python train.py --n_layer=10 --d_model=192 --n_experts=64 --experts_per_token=1 --d_expert=384 --d_shared_expert=0 --activation="geglu" --moe_layers=[0, 2, 4, 6, 8] --router_score="softmax" --normalize_top_k=false --routed_scale=1.0 --balance_loss=0.0027 --balance_bias=false --router_cosine_scale=10.0 --init_std_router=0.0377 --lr_router=0.000538 --n_head=6 --n_kv_head=6 --head_dim=64 --vocab_size=8192 --norm="rmsnorm" --norm_place="peri" --norm_eps=1e-05 --positions="rope" --rope_base=6240.0 --rope_fraction=0.25 --qk_norm=false --attn_scale=0.125 --tie_embeddings=true --parallel_block=false --extras=["capped logits"] --init="trunc" --init_std_qkv=0.0347 --init_std_o=0.00549 --init_std_up=0.0347 --init_std_down=0.00388 --optimizer="muon_variant" --lr=0.00246 --lr_mult_o=2.0 --beta1=0.95 --lr_head=0.0249 --warmup_steps=200 --schedule="wsd" --decay_fraction=0.918 --decay_shape="linear" --final_lr_fraction=0.0 --batch_tokens=262144 --seq_len=1024 --doc_mask=false --train_tokens=881500000 --steps=3363 --dataset="wikipedia_en"
Below are experts of layer 6 (counted from 0) of a mixture-of-experts language model. Rows are named router (the router's row for the expert), gate (a neuron's input weights, with its number), up (a neuron's input weights, with its number) and show model dimensions 0-191. Each number is 128 + 24 x the weight over its row's rms, rounded and kept within 0 to 255. Numbers have three digits each.
After each expert's rows: "gets" lists some tokens that make up at least twice as much of what it gets as of all text; "comes after" lists some tokens at least twice as common just before its tokens as in all text. This comes from a sample of Wikipedia text that the model never trained on. Tokens count by the router's weight.

# expert 29
router:094117135110160106103115133141106141121125147126122125161182140154129096135132145120114143085095133146135104131099138112123081112116153087115154132103133143116117150114100092136110171118135153114122126137116116135158081142129095157119081134129130131141141138139129109137118079114137082137145112144169124111128120117161117139120144097108115157109106109123112083120168146136121173132122151134115125117098101135153162128059193097108159148115115134150101100159133126120157107128160171171124153142106100144174137123081134105127172117149169139142203105114101168128096137171117090093
gate2:121149114179127150175150141100110127121110127118115147147144140123202153118136073117141109135134104185142150139137133135105129098143139127109104104120098134126123128124102074148152111157120112155112125091169129108159136097152101122117167161087096118165144109131117128146132131092144144097114158175132091153131108154086135132119136112143111103144132122116123115132135150143105133112100128139174094128165131082139102155131082120145130107149171150172142114145151160089149096147139092141123160093128118123136164090104093117108101189151183124123133144162129128159112131154173115107
up2:106105159111098117122123125153140188144107108133152178130096114112145124151105190114104102150112129094130135127099094085106103139130129125165143139124114110131091151118152120116141105171092139089107153144154159129126152154119153154101115108143130187117162138131128135187125153164112132066140152117149080120159115105045151129130132085100162079108115153097157094091147131199164107125152115135125124117096113116130137137124111137142103145147101151123151118128106124125127092150136114137127115132153090151132112106112135149100128129107126111139157124117099116118110109134128090147
gets: " (", "\n", "/", " =", "(", " ["
comes after: " =", "\n", "\"", " /", ")", "}"

# expert 37
router:134128143154145097139115175151125135127124126133129150097103114066123137117103111138091081126118121106175119143115117139160109145052143119155195127139080099090094169103104111128144176119118158130135153109167126105099143098116144120082119148100096111135122147094153117086104108168115120107126137108141136119166122109109147063122126088122138140153133118155180108143137138136131131126121125100174128141129153169109142114185084115149140060134099109128116120135116136126099146121111130158142107121113102169135092116134140120107124115110101084136131145093109136122123111148108121124
gate3:164164123130119131174134190151158144107139145147114094174115122140130119104115146084134118108173180091169125161152156172148167123121126128162138121166126116171141130126149103098133159131090135116169099124137165103128118127165129125174155128092128156137119094139130105140107105165128173125134192140146142080118123136118128138130093078142083139112139126113109113131154095112142133127150124135161147144119172148186144117118109132165089124114110170137166134156140146108153138103130123166139133109088101148096161148132169127107128119114118112163156135105136124112106141130131156136
up3:147140111154113132142117129092104122140150100127137101109130127137149106104105150124127125094150127099125119120123103107112126133119119107187115150137142167133084116114129161109119126101144125124152109133162124130139196127127131131107071150148081175153167129098147128104109164148147118109108140181117097145117071130114108150145133135164103134130138121096175094158100123109116108188129148148133105084114111172097150134104129133127142143187147157141089131117120170108079156111134116126107113104152106167074111119172151161154115109125154136123174161147126129115091141151125099097
gets: "ly", " well", " early", " large", " later", " late"
comes after: " a", " the", " as", " and", " very", " most"

# expert 44
router:184125177124151113122168109125114144117174174145085123136125085174090122101144135123099106137072099137113100140102114132122133111117129106127140108129146110152154127123102136149103104150141121133140088187151133088132068136093142143126104139119133135164146123192166117162164132144131116167135164134103132146141139148107147102120115129107133139159128096101114175109144106149164085133140099130133139164117114147122153122168155134152111138128126098130149135140146149122130047155142082142114150118105131180108130135120129120116108155108102138086127117102150107100125144094102088135
gate2:143096133122142128139121120125158098126086124140139087138142101123130112149124094154133101143110149135144153150124188118106134095109107136114131131137119112096122083151162084144121116142106135097093162147122115163115131067147116126156151103131165167149131168125113119135106132141106130133105176145143113150090113120126082185161118124200139129154086135106096149126093154137129095111161112125126129116115126142111136114117099146109107144135099166082148107143103112130108136131117099119105126084158108158133145149156138135172096139131132131119137061142138078142124064079134107168
up2:123088151155148131131150110177137107140084154134110107158113110110103117128148122181120143141140132124107140139132148101120185134104099112108105092125107158111156127128144123090113166106117177121124150114197126148135137086123132107156102132119184130109157152110159142165068120182126163143130152133142151126111128131145107156139144073176129106118102109100128144175113178137142072131113107131159163176112089143146135134156146128122126128116126155098122093143092176122146098141113111130129098146131120132124155107126111115134141138127103143160145127108132136157105103068111110150
gets: "\n", "|---|---|---|---", "|---|---|---|---|---|---|", "|---|---|---|---|---|", "|---|---|---|---|---|---|---|", "|---|---|---|---|"
comes after: " |", ".", "==", "===", "|---|---|---|---|", "|---|---|---|---|---|"

# expert 60
router:150170131130124122143119121106149131164153117111168110142110047126142100165102179161114145114140149133124107107079115106085106110171150100123143121175105117075141128092135156148127142107107126116126120135123102115082128151137091107149127093143117103153150111108146101117124093188148156109121092162103141126105159126168145082127154159140094155164152159101160127121129102131118152140183130159092105096143120112129140118121109113133149148122133131113117137129136124158100154124108101158113121120129121089110109144077162079136141094106125125121139107181155132108117131154144121162
gate1:112113117133184115124081105138127091146170125117094127096130157120086135148153125138122141140130119113097085063138179164132138111113143132148118097137200101123135122088111121152127114146115093145144140135106112155143151121100153138126139121126133143125111102132097097108108151108130136096123153131145101104097162155168111117141112147157100132146159180139128139080153088139083122169090130110126105123122120098117141140109186157133144171177133144120140111096085084163118077119129119137105104116120106150130110133137142123167083126097117098139122132116162139129169126137127099169
up1:139102164160109160103132135160151092090154096131111133118150122116120093117132180100130146126114117168101109130100077111129117105081140125157134110143101111108135115132133148119126130160144145148172111138125090089103155132152162109132150134150135145087145125119135145180096156171120089107115144134152149106131101138136124096176099124092113169114121088110153151154121154136168099162117098124111139140124139136131137128123113124115095113125178133170085136114124145126120091108153096093128095119129178118080152105145177123129117129177133091130098160087109127141079144139098128088
gets: " under", " pre", " one", " post", " inter", " Com"
comes after: " the", " a", "-", "C", " and", " Best"

# expert 5
router:113158167116136078127130117162125149123099115109129124078104154134128118148115129100146154111148140149120132123119087106130144127128155108132172107151141119160124141149136099117152083154112179139117128119186150131088109135135172125122106151083077131133095151138082136081149147079092105123149129172136147087152117108153166168129125093122158129102177129098160142187114124136101124160157108090153102135131127139145120147161115116167082122159125125103120134157098140139152122122117158116127099127148087095117114121111148181107151126100164113125085139121143104140132133108111099104
gate5:157130130140137114126116105128125131112153148095135148131115167185109164164131142103134097121128117171097140153117136100121146157102156130136139101135144154154128113128147114133127129100137113150103134132125142118140071126079152152149115075164093119152136125120089103083134129154115114117139105136118162132174172094178130101131118130167091114109158113119134114126110108090093163123115087118083105127136120171150099140118105099143143131105148152106120103091109101136106089134166133164126089193123123116159118093088114136125178133187114153126146085140144110138132124160085140099
up5:129115109131147105113164119173129116099151156135188149107146137167080139134096100113105161181135114101122094150144076160149135100143121136166125106105179134124160186143152128110113105097137084104146140147118089131144110114126132135136060144135143120101138117114116109150144109154099126120116105129149127155058159099136173114135125120123108147106151110075151144099123089120106139116143120141110106125134096116126127095125115133126150135121100092106128112141124139095115128130139148111144079113171143145134177135163121111160152087157170176134123115149099113173137120136149141145
gets: "ed", "ing", "ated", " used", " found", " announced"
comes after: " was", " to", " also", " he", " is", " and"

# expert 16
router:164115147147137121119154144161081092158141145117077113138115118121175124107115143116121105136145127162128124138118127132182114133153134138109145167104105150122133172127072145116151111128107132145145169125155090067145145092144141099083111132141128174103150144120084119167128080173137128150135128141148140080134138112102150157136147124136080100161161103118122135107143109123111158120113138198117138109100116161103183129134116131158086133153122139117124107154147150107127170098112130155147119143165103117148121117138137144118149131093107149118112078135138110094105132147092069120
gate2:114137128159113128118102143156135110139165165143156110120148110082120160126101142138160117158110111136098123127089151128130138117079119142149132077110132150152167093136130105123121163145117124133106135135163131127144163094120161162096089134152132158098114155198103160121092140159127098137109138103117125128153149149099110126092083149165125123114108144142125190135167154139130095138121135102123147129116165148112093147128142065132141150069123155173093157157075111122110146137134112087129117151080149125195143131117128136115108122122104100118152117113107106140099162117121119112
up2:114128151118112122128137120111149124113144146142101111152126152168121168108162116105119136129112106134095107074100115174122144097158127099128129155132113137095104147121118139092133126144156121129147137099101077112124119157138134113094141180128127104141108193143070122115062147099138152154127077129163150095138138116121164172136096161138086135075126126107114143189097145105145101144153094117099151144144121116104129114127134132154150114104134162161152144118153096129114108117126115129111106183159157105136146150120104064126114144117174145130097123145114143118098100097106106120
gets: " that", " which", " where", " who", "ep", " what"
comes after: ",", " announced", " stated", " said", " in", "),"

# expert 31
router:164106109130095135095144150131123109127131099129126105088122084135143152144128134142129115100114177130071145099114129101092127121132104138132136106135158171142136136135105125151131088155157156118152124128112101136189144152151109130144114164125156139169097127132140126096129076140131172148134129105109132142092133130158100125119093157157144130140136123143161140199138135131078156126089140118141118124126194147118112112083104109127185088128104158123134174138137095092089073147154121144116120075130121155151131131140096124112119122120090121160161130162144100151157140135165134098
gate3:131121126136110110148094121113115116126115143136141136151117154134148101110131169095105087099130114132157120130092126154124146109134135122117138099129139142136131117118125117165153088132111170094138101144102138108148144152157145148165140113104162129131100124048100159114115138118176141175078169169147139131127126120118102127102117137111100169095101134150143118142114131157075138139165150107146133131120177180135124114119142121130140085097159125129146141132137151096119195120125075099159154155137151108081149160141115113100142134130111120083140136129052151137095090086141150130
up3:158153089132097154164142151090149125164107102144139122143095165142137106141149158123102099095154102095131121114114136128129148127155100126078081115105114165110154099112123119122117068159117151113119131142135163094142158143129142105153136150136108143117136169123161184118141095159154090144128131158152145127119126124142146158119146113146126156102135141147108102080101114107177143141134111163125114134110199185105139131113133128111124123066136119140114136166142103100089153110137097109114112167133091110107129151104069117164100113119149115103143131132153163116117163118150150100
gets: "2", "1", "3", "4", "5", "9"
comes after: " ", "1", "2", "–", " (", "/"

# expert 49
router:090130142123138160143132114179092139108085173116148156115141136131110121116097117147124077144147126157125115143086134136133125106117150086112146135175139098143079123147098101134122078125131128111142112174150143123161087176095090123116134099136137126125133149102113083111138093100128143116159139153156123070123109109132130179169104121100111173143139118108115161112121131108151135129118107097147126139113158121147148131122140138155180137118154144155175116132134128180149085109168132129082148109156166115162159155103107114079126149089155160146103120116152130132111116131116162151
gate2:116121128105094096105144154128127136150112139152089171122101125135130101133104125112099112123086137138091133133172125138143086155131127124113128114113120140095146151146117182087137141114124151162108119093152129118156137127125070121125104143123151141123098114092115149147134111094130144135122128089133134100126091110142102145150135116117148104093123145080148134178149123077092139104107104147117198157086151135161108120126139092108139152151125110202110139132098147109106143162151135126094101143146141152174146107098123101133080166179144112119084172123126124148116098155130170103
up2:145146150118127126092098125128087130130128139085095143153130085132105151149127103097116104126116121144132155151099134154150120095136138106153135136148103108123086100094121150134147145136159095128042126146126127108152152122073159113095165152128102153116105159136117133112115084116128145114122132136117114094147151133093149119122089147113118144136153168128167121123128079122138120130115087151186137081120116159132126112126096142137111153090123049150160124120154168111132128121161143118195164128143124100131119130110156167133163104134085119117105078098150120145158124157132118135
gets: "\n", "==", "===", " Country", "Personal", " career"
comes after: "\n", "-", ")", " information", " career", " •"

# expert 30
router:130111121128152120144113125123123104122154156136080135144144090101153166126070142134131095185096106142138128115146157154167132145124127144146162135194123149094129119102122103149160147117129119104180170127108154088177138123094144087135142157129125137105110113137115111104111084152106141180174119128126117140121150136129127080091133126138115112094132091168148137116151109153112135086109168159117142132163109133148098099148122138144167151129149159159120148119176131119145143134135127100075084115115136127139154139124122141117126082130113079122140112116143101082110116184145160126
gate3:121179115152136129148107156097156180134144135150144110156133107108133109080155147132127149135133129102128160095101114164117118112180145180112129101136139136151154134110161155152131129079111165148128101135129164175111098118123123186112137108162155159148143104133111079143131109137116131156128143146146109109103131101090133133136119129163113167138167132103123090099155153171110155102148107097146117111132123137152100100106108122142118166094134093103123149097118127124131142181141144078089145122102133157141145096138135132152114092141160104103134098156129117164066137142159124086
up3:149162141098149129180145117125124169131106121127136142162137149116143120083147092159112138131131132121154158067109086115103180127150155117122118111168168115135140104169170127092141134124136142124129126173099124150124127136151099132146108138121195098138137184128110116153122189154117122160135126130115118157104117090124109142143145107149176160154102105106101130138155141117118069094106135107156126121114116169129126113116166170131146129113157101128074152134096166124134143146104150108078122158136125085166144154121101112168116099102157117143123126123102121106145160144133129106
gets: "0", " he", " He", " she", " She", " they"
comes after: "0", ".", "2", ",", " where", " "